python train.py --num_hidden_layers=11 --hidden_size=448 --n_experts=80 --experts_per_token=4 --d_expert=112 --d_shared_expert=0 --hidden_act="squared_leaky_relu" --moe_layers=[0, 1, 2, 3, 4, 5, 6, 7, 8, 9, 10] --router_score="sigmoid" --normalize_top_k=false --routed_scale=1.0 --balance_loss=0.00141 --balance_bias=true --init_std_router=0.035 --lr_router=0.000942 --vocab_size=32000 --norm="rmsnorm" --norm_eps=1e-06 --tie_word_embeddings=false --optimizer="soap_variant" --learning_rate=0.0026 --beta1=0.95 --beta2=0.95 --max_grad_norm=1.0 --batch_tokens=65536 --max_seq_len=2048 --train_tokens=425400000 --max_steps=6492 --dataset="wikipedia_en"
Below are experts of layer 6 (counted from 0) of a mixture-of-experts language model. Rows are named router (the router's row for the expert), up (a neuron's input weights, with its number) and show model dimensions 128-191. Each number is 500 + 50 x the weight over its row's rms, rounded and kept within 0 to 999. Numbers have three digits each.
After each expert's rows: a language model's description of what the expert responds to. This comes from a sample of Wikipedia text that the model never trained on.

# expert 24
router:475494554514505416477421519511424495571512409503496480479528548442541482428531446546384515533445497644531503519417550496434526508474517511441514502522494522481435609504485518534581551606387515
up0:510575533518534488463592520415446527532459571512459544428583523504551506590448492581477486478529512476513457386533515500458461426549375480521478490550460448545451473512399514538463590519538440
up1:542483485553584501508532521475488447488574497437458620417622464532456433519560543486436446492434514546462513564480403498525459523539506544439470476406449499512578433440513376533532553503547472
up2:535535454484485489564532513534462481544565454510511561486572492507552541439513486496464526547488500489466524500465535457491503493526536548495519547452432471458455471380521501441530442523403434
up3:505554442513553456441495608470472552496536495446535508476506518435511506438522510467487416585461508514491625493437459441508472499513533535441480408483573471627520399490512468524517513421444454
up4:442534538557462415500524520447434416588576521389502494594450431513435552445487470469518409528504545510444497516558590465457536500571510490513546564534479507514522531476428485501503497470408474
up5:484505531565345510620529480424465499578512466403499518405568449562498459518512507500487468513585514558520634455513434491473532568472578504385500458488461442497445473538447516552432500455507500
up6:492580525498565460455549544517501465566535417524591520561498398467543524475490469480479493472528412496540523460516578526511439474411523430618511503530495452524439506509565475610511585530524515
up7:446430505595432514491535581479456490472516484468498396494498562537447495451433510534558487504548421543578465475442595432526452485496421437535530558531565448468566568503471518477641509541525516
up8:431485610601575595418532586402516438536466472474501522522416494506409460564534523545523495491517431464489388513379442552453568511438445527450539553448577484510455493553457496552513550522486533
up9:451472491445572536493523482516366398580548506523450452551478509444462483465562507454448559510483597454524577453510488509514483493461554481552560451564504393467533539499463515459556511467481559
up10:505537500524483503527454415487549521466540557574553583550441499525538532483522549596635466474469561531537487472561400557490495452480497515539438427376513556475516534533486552542509606534475464
Line-initial dashes in infobox fields like Years or Written by, plus the word as in role phrases (as a receiver).

# expert 11
router:362469518383515487461525440544529446535533487480462530511477491535557485431544538443460527506446422570509439459550539405449518504538544552479572494486459524491563538457483480627430499546433498
up0:518498504547528488523590482601593468521528457540422533458479525533486413561497529467492583432461592498415527515460508427581513539417454547483452458513535468567467381477522549506536649555451453
up1:498436464510472457481482564527565471530576548445551529519485462475499490431481559488453524493451559533479565425552552479488466461558500618507539518489473497472521460463405481507468491512436416
up2:462547419478505600481463416564490490396540437533537606470526504442565581503510474568583556415443544489522554536574513471500486564511515538461549493597503416524568527465405497517545516564500464
up3:508535555464558564453492528562548501517519438503486511542456471602460521433571506464544451541385517474544486402497432518553510432452419567524515553451455566544505487502394514433497446461500487
up4:446518529563522439433502472486485496532517524416397463553532498502420539545519504510506489555479467494490534491457517571454550562549552534545386467432588467542543421535629586427558485530511500
up5:467467534469423555465427517447485455500483465549555344483555552372468483488549473466567481603524487562546502448451421479470574507538546504534476491446514495477495493534486528528573572496479498
up6:439571380517431553556451497566456427440467428519439595513532515522593517523405467523528582550524454527427485506550527452497549490511538479487499482518483549485443525449479462525423546450493498
up7:535501594558502564486490531540522511532510579491544506422454508436451531426490534575606495521528539357551442509482518615534558502437613510577426496558632507435565484433553429465445565534512571
up8:460478489549547554492531544614411496571476481500450485522488501551569527495472597493395477521487431498594445577559585505482534538486489590470564536500426380491570417507478455504520500567534600
up9:525428520468434449513468584512533462534619561477457558433517506559588439364456490485539422496569487575509499505453457452559552527576500555453544465552510560481520460525441500533498607559369536
up10:551472485438487548448478560494523383477427404538490519456535471411581509485572414585483527510591538584470506450429441579481468467454434485553478463499527506477476509526558489505539441509650484
Byte pieces of Chinese, Japanese, Thai, Arabic, Gujarati and cuneiform text, plus nearby romanizations and punctuation in foreign-name glosses.

# expert 55
router:458449527472473497525489386469439517500575450466522497537541436569548535410490418468485545552476454518544494490531428496465479518436479570467534503452543526499477586447408390477456514492463441
up0:559479552476429332513549441537508429564490555474546455525444475491450591534511549563482519454544473468555538505497549554527467581519502580431471525386600588504491459483409557532467466474525550
up1:493496510416569511469554544515487393473445461579455595509464615468574448464543444523410450556473481502514496494492531543518379485504503541608511539570599478477435486500429465433476509548487546
up2:502462482524493543416528447499519584418551505419507487460534459501537470456640487488497452472515511522389520496531416439520524503484540499404461478502552582479476563475520503542502529506539569
up3:517444493385489549580505543533487507561540494473503427571468502445513558578522433525587427503504564580449515460543485554483490476550477509457506479580560463550527516511499547441532463428599566
up4:590492474598536416508440459479367533518559487500514433500409489562560507524495537521517489535543512383525516537564491567574547482466588488567455483443527502479496479466511432454548566526465535
up5:595460573464446530577544443503505466549571549508440483432516506496461381606544473477480430550477530542423419545495461589494497506506493575539470449628507522552527550502540431597555403409496452
up6:520523546528490513477572480497445487425497440478517486590544551476474556415485461564485468496453467395477536456509633465449439475583444529383513452460397487456429436525512483507527415480605458
up7:478462476487487540574467493588552509437499503500516465471577489525514447541567483502452514505540418509450577464448485514551481619532616407583483464477532552513448467423512464527503486504552415
up8:543461507520517540444470520502425524582522395435586514572516614457459552497528501558446458518479422507486468441489571528505550426504459452492563465504540526435522520588416468432483571520607478
up9:410556490543583454529463581535523568496556481456449525519537458637433492494480590417435473578445534574563512472401503531502486509582512628486476579445555536535586499496506591500494542446530511
up10:455574493526531521462448491441448402411518549488532522504447415488429461514440506565490431546488519525537554506452578440448466629520509489519507441575488539442582470470547550536467550368511452
Pipe separators, divider rows and column headers in data tables, such as |---|---|, Candidate, Votes, %, Pts, Apps.

# expert 23
router:474652552461469502468579513443486470583490530498467477489464482476467485406526455507493503531460464595537546473468457497403546524411411446483432535554412582465481478489476439507485451562464510
up0:514489579532406527452437476462536451494455401539489504508481492470438497458505561618525481511462539559420562615473574465441471555445553456383488588425500460552474463455542493421439573536400516
up1:560460416535481560528571478522496605483536548438511480492524557484435441480569465484418429448466525490565519566485443500448514485452494549541457517461485548442544430441551576596514432439559475
up2:568643567475580494371569462483492524517515511442563434571611491514465548517505471464445473507458518526530480530475491560476529512414567538490483533490473425517472538456511445543475571477530520
up3:510451477504483554572524440534535532578486520507584466524527481434581405589446562538567467381483439497430503440516595456467547518462482579542487452628508483526418558474500520446504503441559486
up4:465457491477370510432505583408507388505493475471541528400495533543547471439530516540539491496472395512536462498495580517563469459468600446549424484455504537519434592457535518510491470451497412
up5:511638501458437477524414491492582474581549515449563451502392516501565538527409518539451465520524461517508543579442405570507479486476526502504553455514406581505544429526538504538474483466434446
up6:443467430484464445467496440457368437495535510504535490570457575518509448419398447529483595500488531548465472629447492483564446479415478528596492509501483478591390447450586574509492445511424534
up7:416551602479536480468584399465559410505480472451506426461517591537462507497532529511545522484487502517478581524395438482561529416576510509503489435498408545530512503487530381511388472478528514
up8:567393466520564494502490538501475458595533529470588400528505490439436477439440514516513538507588550555519453564529458470505507481502499480516526468552539487572502521640486516500520499431564544
up9:498545442416501557545445537522550598581532605504542577511420495514407502482515472480551486502516463449504450448541457427483489451477505519523531364592520567484576524537593473583450495445478434
up10:516512546491501499518524531498502528525432468567525494440537477500504610387507560475418510487517535468547455445502540535481568464576490490532536499470470567561495426516543601596391479557526485
Nouns and adjectives on government, law, money and statistics after articles, such as financial, legal, tax, median, funding, election.

# expert 32
router:520607531540482381479539455413460583535558492376560569519466465452600486444544431481494523521457503490540587356516522464413563427493486568484474508479498520545399487437469499518489500474409465
up0:534506463540474491491544547501549533492468420498483607510543401501576435524561504524351421429514478528399559522533447544449516458529435436496491519451600486406535466448436501461519463523505489
up1:459475507550483495566502502453464557531431522503434469439573508464448552475445506458471563571470588510517461568537537529498431496501463524499526556497493523482465543471443506475480482525591461
up2:432438498464505560529562518444462533511461555489470505488523531465484493553435437481577451512505547523408547434529521490535479548499531548491572447533390525487502593424593488540615583470513461
up3:547527508598470536543547504546466433551482491452423588567493463468534520472465409565503497412500504554465459451484459486484518520527518564548509610581574551597408476438504524519560426429506450
up4:502560457460489419521473490528608540468621538476610468515523458568492557432444424533476503505501572411574495519478509500427526511570514508532416506449472551477455464487461570569488451479605452
up5:591394536520468506482578516514516473497430424456529495474405417511492527443505556549555459530475424502554441474551559502458521484501546607578546476470445440582481453418529422538460460438474438
up6:531505437592577429476447471478552537542511543513514488549461549574514531511531371488504456521525503571569493475518472551441456442526496489591492457474427444461488521485446471504543468463484444
up7:497548526566420539563490550514468532507513515488472524445477495497562478539485466502448566548477534526463547473489525377479536461303576579528437471498613547521422514429516511471549413510490547
up8:518469597525489461564538473540537456528557532542467576470415543443527549431462533434474463414483542408577484529527436530484506458522489489533541432445474598554526553492616415577615493464488431
up9:506496493416527542527451433448526465512506561489574496570433545468439421485605495465500505433538436516518389561494530498442421465488490534490453554567424486529526411546590513552540514474500459
up10:599461470572333524537514518530403458511521557575521530515512492573566507461494433576498517620501516445476484555483446495515511557531570495466465529513462493513498492534502538519499380497563493
The or the opening a sentence or noun phrase, especially the first word after a section title in sports events and history.

# expert 4
router:584449568530564466468489523490427454490605474537493461533469532470503613369394447467527447553590459559456505439553554525459475528466469554519530518518587452510508515512347529577503524490467520
up0:564512594480467533547513436517578454500553397595563545539616434553457508429521460535485390583538530441537501509526527552518455570521526661562412512519472511411522538537479543529436570426506492
up1:545540516570587417471536523509460504430475591439466526534567449544505512389562462499535434526469486510508560527504575408468441545521445510571484515433557543417531596621523555473506435523390457
up2:560496485573591512531509570502448455480480499480522604528508441514512549536514540497606515531626444464582455491522519446522445512431466555479406533493439614525545469493485459473446480518493481
up3:431520458554506417452526537527509570366532533471453538429617470426507537471396511469501517557580473484448386397540439530470465522603498623527505567492552532552527440524457521461476559402483481
up4:483515516485462559558558491535604489495520464580434425592501510613485495537540515492483393490414535621493558501422538500547442529571502508532446575534491555511545544539424497431561459464506445
up5:510532556424493392485512567530464549444538519579375508508454483494457503541587547423518446424437439411483570381494606515485503485521564498563602493503531501476353478534515487521417436531549526
up6:568512563520467463536488449427553459516484411551450578544559435416509568467410489566476500519448487504459457494480536605567468504425571556531445483522547558532560575594529515493466463511499558
up7:524562531498528381480499512539503540499531397477570580561486388466477473523433359483536483404493507549524560448437515467458523548484446552531547490591433420484409456575517520570506479520486437
up8:504565515483501472485475449554398512562455434526440410582476432559410484505455554404576483515595526454426405454570481473499473506541521465447529529560501466511447522458561499505495451444509520
up9:529573442501471536474476446512433486573581456435529449575484507471490422476552424514532493448515673537366518405413615466512499570491457485535544535504508425595468495503532457605607524395442469
up10:402387523520484464552428546571566519479536524371546512537551464491563492401500527480433482497478486507573508544534512523507423556546468585447496516605418550503481513565523481590479455489482574
Pipe separators and small numbers inside numeric Wikipedia tables, especially league standings and cricket or football statistics, like | 3, 0, —.

# expert 33
router:472539616486589537472404463415409615525598450567441548525503547498473532442498546471419514467505525516594447438493384496523553428491442508474464484446465615548515533489501489570558470536499525
up0:446536542502551526626436513530559483585471512599473529535509503497494485588478521469492457541536507581545478572483459545518542492501476637531432519605604393433552446470550574586529554532585502
up1:605515530462462525543497494638522557597513513494414473594555464501468498564538533449521498538604445478455543544463482497529519488497520519567537503526527530508486579536459615482491475429439517
up2:492554475523504520575551550465442604454543568537626588477512442465568556527506585409542467544426465521522514513583465540532463459482449528462393499496539579514481484463535436459392484622528522
up3:459543511475507463521504518454443527512442545397469510507490545492529472499461504522549514401393579511564597482528509540487507478565533452548492471431482554454342625526445483562465490479517442
up4:505478473496428470555417522481538627494560440494578466588522528492560536522516488553501482460509563460447550498513464462463526514548501566533407549534463565460483427449518530490555490504422447
up5:527415541427570522516503428525393545523437575462504430487518527511482536538370500574529523453540445535524512413588504530524477473524443465521510483433484541350482575519400456572579565491557428
up6:525484533522403447477467438475526586553485528504429421544437532485542507484532498492557408504543511500561521399521460528570548495591524450574566580455476578542380483499525515578479535549490538
up7:493563522453533573502526436518468595512461537525516443622426574546520441570496522431502593532488483529515474523506425450433525453464537625511478514590561495603532607528510548527456530511557607
up8:400500481528532469565488510471534499424540517493464617548592573471485518504561498580401466401556370540438497436514516550525482457512509529467538496534618440491541450448549551538502541547587512
up9:556485521512488454540608534463462499482636505523533511496510568486437513481511484531500493524539490480482528511457443578562479454538577527504518568500463428446497396477506580563456503531507507
up10:504493572536479470465494540479519417405555544575393525462456495549510556468536499389511469504476487452541445514486403480451471499462405547416524468516661544502501475610448454479647458552511544
Possessive determiners its, their, his, the possessive 's, and pieces of website addresses after "Website:" such as com, www.

# expert 62
router:467499555508483512474470470493430483498585503481505505506513473497531544490503433577444496538422365556554518432416531508449577457489461471362536512558570576477480451439448499485459495563499505
up0:481467502485535455528489401548589497516572432427447477469569448463530482441447527470547440492576497488541505559500560533496463493545476418522474494465572426439452498450448459523398398601527487
up1:545457421539509539433423478508480637552521574486471581501554465456436459465490567431551511518463407493602421502523408516505449494443520481370503514516503511506487482569473557467498557440581483
up2:588433507481521396501456574515498488472582420518516469491528487435497478492590480573488480461439494478519611456474436531444461556479483453463492462478473548537519450488458479576511523519440394
up3:466476443525513550588466418588507574481487564480463476538422471408504415511529506503555549486528467534567515409556474532523557465436550523474526418524502451543445555576449527599414480497471531
up4:432554504509549498538485523410551476429492458548506363527553508464445529457435539506549475489544594496463493522478511532485612514489459542477546484513453570452414466489502482552497490465476453
up5:515556543412565614492455499530533496492502486529489495458507406511555546443521431532428485492452518489429448425480525578534503469533413455516502461566441511543499495549497471454492612480517474
up6:504453531519500487408506620433477512508483544458491507426533472485475421492416519550473532512359475531487468470500498557513486502520507536462517512482424505609546486456470513503447481356574440
up7:467453451507513487519475380452488407470529512466554504467455499437489430476497405494522549436428498475511472504555484554429482494425501507450599465516549499464434502502594518619490442573453441
up8:455568533519535548501436426549400469585418458536549570494451485570496556499454516539466525584472464442458485525561530507435454541441530534603505518537507478552494514517582480565573452416502472
up9:564510412562483512495477504477433501494436476428444515550498516465511549449507542518503481528562457523481529457433453468493474445524546480550525533387519519553487529530495448469540404541501502
up10:487473526556491521579589490472478413454440484609515457520437418486487539471550516567405547570500382466555458461563528483522491482501465542538525531466482426539448511431567415477550546477483507
Pipe separators and the first words of table cells in sports and election tables, such as |, Win, Loss, MF, FW, Candidate.

# expert 50
router:475556606476447506518484547493478475486493476525482467523559504550528461426439485504411411447521449572523533481523461449446577514586471457428574535515420496514571627495455463613566464548489441
up0:508596558534508495587610569575463435400546484554479469481476592500557495478494474466530519620494564435446569558427489551407528542520477488496567491532531496476531441448540466541502521568452425
up1:463492594428495466543450532591430484509512477510509480455443412540481421399535515573469491517575513469425525429476425443446514454504525558613503493514521463536489512439500459491525520485564543
up2:470530478472466405480510432546502530462525479531576483576493513523536478522528505465595416432503470584515578441476487478470519516627442493502491542549412569406505527371452550491549544477456513
up3:563458488586560487436557541522570387488465549454463512497557581386487440472497455546509370540502458612531524530530510487545443505522431522607509509479514512549428494518464577513497521553482498
up4:351502539459430534480450458559574400517632471543560471510542501440575459444511500522490469537517484495527542601473487457525482469568528529509481504477448389511538560458476519478564506533348471
up5:460488526594411611515529502476569433465544499490483495490444494595520468546435535512476544559501517455476445458498466484525398463449516532550479470459390601401477548437520508487498526597531494
up6:470516558552544468629449462532512514492552427495517482522589518510520584476511494488504439541506518498411528556522511511497440574364508557515520395486447546490401517475534549458634547420587516
up7:463465463491547471422558445532457413520589465453463455592468567507524556515508441491468457407431574549506414491469531508489378503549351488512541463592521480467510477510461584538541432551504448
up8:537404571580438464508509466528505469573453430466470526507488440552558505455507451586486503516524507473418576556517464558485437431500478527503540462462449418506544381505485550549475543451483559
up9:406548613404426531444426412509525407533567528522475513517552588506521464481487476513641530512559528511559514513425471467523599461446430544496594556570551482546509493474451383506551509529575502
up10:495412466459490530520487416345516471589498499506471486437522474563473462475442505471483505558489444530535507431405482456424540541498447513568565419428492585485528551549511528456468620557477435
Opening parentheses, quotation marks and square brackets before translations, abbreviations, unit conversions and song titles, such as (18, (, [, ".

# expert 25
router:499519489464508433487445524394380508536570569445541550487391456522547568445433523522487452579560528533454465434468477436458474496451429495491528412467520569454394576428482527589510426632457477
up0:508509527498471549412500547493485554514474528391494485513554427586528443529492572517480477553416534444464580472569509564573520581553470526518495550515437558468460526504501561527517610483500572
up1:534455530422446575397468494376515573492573530494425484493471514468439474481461515541523443503474502467508525430446530498476568593462494489498458427454507511451543479393551577579570419455498618
up2:471565494543393501544477510570447538483430522603464542417500494521472583406385545555578406602576516541593430520469563539580477421513475523506562528506416577604552513452508425588444480520555570
up3:503433406572546475535465383448587581524576605430442540533501485587555463513598465479483472525490561530572430459493515439513431534541433536541458460528538518461532419467518494571419461515490516
up4:435466401482572536574468517507519440539524463568450516473530536473519403498559460555536409574491461466511440531492484547603438590486449516475509522507437578495511571439514558548478555542515484
up5:478374452512471468543439528413559586539561550522564483403514406537485474576555426469418501568452494465447520522452426580484530517551531423471479601503521474522411440437511467491485422465538586
up6:458475556409497500506422512515584442460477487515496525479554503558476466487564493568548541382408540569525515460448567517497552494483477575431404516511500568513419592474486461550495583459528556
up7:522529554531497508490497390394438506551493591425497554567449556566496510343452507582582556544472501580475571412479536441508525481434484450541583492420531490449529547497445370523559520522616511
up8:561531549526442475479550551496491453463508487494508543536525463511549423482412532624468535505515398539544489493549408508464412496448435559483421497552630505580563436481561517472607424478541468
up9:411541437460451543552424572536464439508501536484515574431462555536531515516503600527535425503558475506508512504485540530470497469506482450586470484540519606516444582442590467631569539524413560
up10:482532538522513441544433470475520471518585435484419384512462462524477520501491524527511498518465516432495554523462501477576509485460399546479425524460537366430480543617461501604442514504554432
Sentence-ending periods, clause commas and subordinating conjunctions in narrative prose, such as when, where, although, However, because.

# expert 37
router:491544488546453473412462539475504468516507451460513622589542442502456559437495526515485508479480507477492513537498463438447606458423473515485521561537449465552466528510517475519506520543522473
up0:462453389426544541411475501521516493573599503587455462432509495508459533424476463585415433501497527532497452523478473605400637543467358533516578358499462432417579460428492452462520521409528506
up1:446538491439515507527589465580507494533483439466507609601463523506595540472556517511585446596510499573390492482541546473444435516512482443564438498467585442442475510578536436512453478452533533
up2:496455560455465529514500500437496569495542548517469520511403506485529448509406549491516495517612393446504506533544534434431484612558466527518459485527528476532511542442575479535521473507566485
up3:500569623453466514519453488478389488480411455529541501597498515414482536537424499479439517428497525479478413469544586525544513399404559504479508498587466479550440507574517376491455514481451373
up4:497468521499484456413415520364571550532542539435562506529490478437497494492616515516466546541567584545509551488630466559433548512498525468491482504572519517394508516474574414517431476425512490
up5:526541579563552531560521571530535533426446519557517421434446569566504559498501551459531433492506532488515506524487478499432513465554493542537584486451499525487470548454487574513384400506489547
up6:435514431482524445597509412533473607378492471528553524458511505507543535472478470572478443496553478546574578431480478440455530495428498485526494417516391479480563501533538533602581517518533530
up7:449444474504551463458548514421474541488586395409469512473565389473444529451479510484511451623583514563501441467421525473427596560413536512546509519458455512498455495427557469478461522605512521
up8:578482542524575550544528435526466451452465442564560518477470441489572490564484522513463547537549466526557525520533450446565545526522549515494494513387490512528504493458563512371514454459379612
up9:553505567643478487524466499424419436492501473647483547535464444497596510546508550559548477432438471456451502593496503441470586492536511461449488501467466530511427478474459505544593413520581600
up10:511477465499515533507526499574460450398624531503569541478558540474515464484501472553539519462496432477510511499558385375463520554438479605528492552526541468433488481486490473490485564457437518
Head nouns for organizations, systems, equipment and media, often before a plural s, such as engine, receptor, database, program, conference.

# expert 57
router:481492562474510479417481490479497532542548466430489444495437538534485495461403558451439465398435438571572431512482441471522637441479555536522469465482432555566498514447450511542501480563542467
up0:470547572496570424494450561397463460479491428489518500472468545479517428617521513545414458452461529503555429474458538549520516584594532436496474568522495505494489493560505412544473550464485510
up1:528515397544520352542500454523566469529508554546504497503492477470549464580476517594517488415510493499555496584492468481499476452505512428409509456459475578463571436541517463517537438513615561
up2:463531487443552546529427399491496498556475490480440460451508484461425545479540518588536554500423514577487507529513495425586545543390539447499475403532505556558494506508573507535488456474493519
up3:430582445482632425511546491501522449503476452469464410493588418528476603459476476466617588500495490582525494423526413391472486469456483440545534453598530445454526511412514470559497514578456496
up4:478546466544518485591447459430542515606546505511492517501536394588434484467478519569513539578615521489551571458537448499484552580535525511554474501436422497393529543373536527516461476482496520
up5:456565438565490473489551635481506500465493522444473497501524529582404532463509483451418460645544515561591462539529541505454520591488506477524339532473439519482477466519484452476495508528417475
up6:528424481537516440463531495609569467525428513520474578487452557528535509481448529497444541492409451489544516474549431547485552463495454468456467547430476468513532488553458515486506543484499461
up7:453437520444442479451535465496507513406556466464466479543533416520451373464456521579496503540401467565497499513516615491452504414495523476507473544438477489500472483491528530504475511512498586
up8:573490563493536496434558463491480506442527462456487523446524538553491459462477541504603516459470504467464578526561538637596491538507461502486515435567453631570476557526450509489437574495600421
up9:462505508487479452492525404542491479455470478484480482513556515609479540526500445540469468411416486496417408508521350577524595438496502443493500494472555539529496533429496496536471451442519533
up10:518525478442494496473458415530551574439446524509531446478477542480571539426460520546472551501431547533548506461438429598472498501479427466566523449519547517603590563589452496524593511477541470
Auxiliary and modal verbs, negation and pronouns right after a subject, such as had, have, could, not, they, in narrative prose.

# expert 42
router:467431546466555534502516462534494432570568459503475467544473459536517559402450510582525423447471420478479500511506440444399484453505443588474525554545559587538533526398479377535490385528491418
up0:490558491564501436497487500457575466414467489521542578566479458586540486522622466511503523522506472454553451561504461515521495536498558503501471439507529552502472481495461528525561479569537561
up1:471527504372495534474373482503500347558491478414531451645524499464465446497468543614471518563468486492463514495351497488440537573456486458486496545565508441451502491459427474490457485475479515
up2:488534492548484581508457522497535531514527490461615488500535444485476560496506517387410537475566524473472520492488506496397504521457503483388490466562476508503539486482457462600452483494520517
up3:478547556421553514565541527454478516547483478515495590525479476567483484533474534446511490500483469475425447487476424516448516475425453556517429492460481463452522531485560440482495499468443567
up4:461446460470485503526524513502521368519550487450565483492452496446591566522457417513468482411585589551476404427586578473471634549573465520465532482436472483466482529496498495529458543435446561
up5:395488475494364463625539499535546490518584480429466488608529539533492471473445579519514453435408445479424514542507569573535522507483548497496513523497424525536585450562459494523416459504443486
up6:522511524475507540560557456428535401465590502532461499549517583566462518541475485446488547437539610564387621514501469474498428494499502462517418506456468438465458446494530527498459532548570458
up7:487514552537422427533538478469538474523536561574504401488612479424485493439505457529482484471500493438579501478475564551504496418538645646561454458452595446495489451434497471436497531535498489
up8:547493540371521562459603516433549539471506554477473451458562591462383428475449480429456541509512450443516474545556487570534523461529552586572540477536560506495483417477566435540571570508457528
up9:491516563547469563506480500494479566505439442491547552481537450496504448412500591479491541472507519461569500436530549480487471470460544553526455550501523513527578520519526635559504597505492566
up10:468538499651535510453496484524538490556441501396436514567502513481500419515551477476501434540602580502532437480516580466502521555520531474545591507540561489507442459520532431543440535510508525
Punctuation in bibliographies, credit lists and infoboxes, notably (year) after author names, pipes, dashes, Genre, Label, ISBN.

# expert 12
router:458598473485476482473465493490477510525529478575550563527474505549517603493448459487477543548495519492532464605422490470475581467464474549463501539571455543513484443483518458532426401525439426
up0:585546482520414440466536474487569463507478439462553501545531535497503426522498543456424529520423497477503515517440507538420503457453481518522535515558477544394511391507444547495556476458429507
up1:525533502449384480437457482532404554523414516468502467522537457468401429440391534588522540448550414475607489446522540489457495490465474518468534518468527479516469502535519483489619478489495469
up2:457402465402448477484452499513483472436628530443478505511489594497575541530518407566553550576576470448516500496537512488533474423500508504493505560507594558483470620469498467521553505583580438
up3:483547581492507476507518481481470501421452540505466510606489539562511585514538475553557532541432448502489496493513510463574519445413484513516492538417526607533460441483502480486475445559471518
up4:518553446538352578484434460498556468459496522573438545529523525572475544532532464510541452479359516565474526475460431495482501520515533494482514414496513578510511452538439561525546575513440532
up5:491526527422491558398567507481544525512505665561543526577525433530365509478498496557539473598453563588457544529521477569401477537547401545515599420428611395507575472474603559447547565417420507
up6:441450565427542464542494533487496551463558382459452500449509528508467487444556538436474507484523532483495465555503424489528460506455605582422522475400425557446571502555441484488540450554416493
up7:457510554424518446489546569385448504469486566438572537499529582594444522459504456494538458504501418593576546467476479508543502483423435446559481509491576458604626495495471531457550507539514540
up8:419469600542524512478591495523462572534530414500572526466474493492520520573539445523462400466557575554465430537434445516530504563512476465533432531437524439469471513529433484546486511497459465
up9:552489486460571500459601448440419473598511526439488544536623558399506503555593509531471517487497534492538441514519543436444504517537560498560448474579496454543464500543530523510450479396484454
up10:533483507521490435427501504459443496492518567523500568460411517439434526491455444573587466555497537507567490461488560501469537452519480503445479450503507468548503524441532442453441589517531429
Subject pronouns it, this, that, which, and head nouns like album, film, book, name, usually followed by a verb.

# expert 41
router:496510541563417413483512427445482454511559502417477542533416493446550548403523541501373519550585496520500493374500514376410565429423428509407550545569493496475501522446488505425436517562544486
up0:559435458538487495479511528611471542508504507496537520453527575610543527460490501502421550567475493506480471494466590446500623451561500435523462484436531479616523528484546420451482520540546500
up1:434584487517483485453531460541518490561430498483603552491528490439543487405406490558504513499451452454505632473450503455505480498415440434429560582539500496509465537578468524509541493607463516
up2:589491598377414567532524517541429604576493521552447528510473472480528463549504539480540522557476479426528585520457588460571563523437504493470505500506527462475551522447577460523531413473502483
up3:516576489466549557601520472534446502432513536403520466557495504533486455507519653473522539468559515525415505443550517451521618501513561481558473511487470478383495631482506537376373526518530480
up4:515524460535508583506505428505524476409473472582446516527482505527463552466329537519572531463491535496466481461504557447529486494489538506573507558584426488515580496523482599476509461481547528
up5:489458470578483536570450553476460595477497480602427509436529510474545619571436621465519558505492452540479556502457415466537462531435451534408533379444527528522454491532547465566476486532513523
up6:423550486499521561583435406508498535472442476499522530453553398535595509584474538411414553446504439558614495477469503529575554509463567463463475454393440463531613443432506414518440586534510411
up7:470460524514511627586361505495498493528518467462608444527529448534500448458507468475522562545500508523462512433490443464470505475507530415478548524417512492472591552480561501609541542534541487
up8:494572544534407485493428482448422543468493477541518556468480464472446434539496431456501499550530406460545574480511568486508577456515518405475567568516486526458465494533605417496397543515537494
up9:336524490428533486598472532575471495442489568504498525502573417433443525509505504515563505492442508492509479535500453482440513474426518486463537505601534495483499536488491532532601613377570480
up10:545547538483470456496500429502527474457539597545444447509496542499421533430494570538426413510551530510525435520411506433525482466562639505522490487520578518464462473588476472492498452480526528
Sentence-ending periods, commas and line breaks, plus contrast connectives opening clauses, such as However, but, although, According.

# expert 17
router:471594582456450554569491431482481495558526563460530485496482460462493498450582461460519567595449475480522473457563496394441464521553539489518507551504515437446573508511436517456492512542524452
up0:492451556528524491426533417564535502494591476463574549490491470468514500491521525524397492512474542500530511533490492442472483468473497550490429532521542538534479521503468534542457427446478460
up1:516485505570518308502534548501533429471473535484536600559436538484460580466541507519432483475421592541413454477491546589535468479459497351428542475469559483499522488440509453441410509545505479
up2:419496490509444445487462486491615519488434543583427446540588488526463437490441435480547481663628546493474513493496467470550526501615468484482558447518512483533583512555477492504583497441553414
up3:450555500443546561453494607527508497578480531528536485460458460498531497531451498521530465527546514550524457458467436520414481438506523565570545525492541569490513533461570514513598467432519465
up4:508611549509489466483467570422480451555396512597529488509540477510526534487470566541479433501547441498407423449486559541472522460505585578536412605452482390623503590487499466527454414505504469
up5:531490605491507451477529577462582541492541434550454508533476460424539580450519498404596482470571435559496415526497525459533501495437528541485497533520440410478526567504467534469578527430486393
up6:564588540485486499578427516480498555479443541550550398488448488383516636516486564408505545525512535422475453511477465458570556486411515457556486565512534399565533504525587445479582442528572501
up7:569518487459468562546494505468530463495509498489536528528481511532491428454489454482573482498491452497558478470536429503531445462643487513570452466608485497479571504516577477412436533499610493
up8:473547542503521475506573537471638539511525448538506410501504486442539474561503468458435460456507604464460476519454554531488508536495515420469466525506451505516463443546492607542618528459514503
up9:529441390460470492580489484430517534566477460526567517541440502566485439532530591536480538402508563491462492533520494549376538538550501508563435522471499459501490533439527559490441403464519541
up10:477453519485538504483578563538521526483518513508554512465517428567468453576515517466554555491459490501507513413527454480443552544386486500423551498514584559653488531527478534477506565598503452
Bare space tokens and first pieces of abbreviations or rare names in lists, tables, taxonomic names and emoji bytes, as in Zamarada melpomene, AT&T, CLT.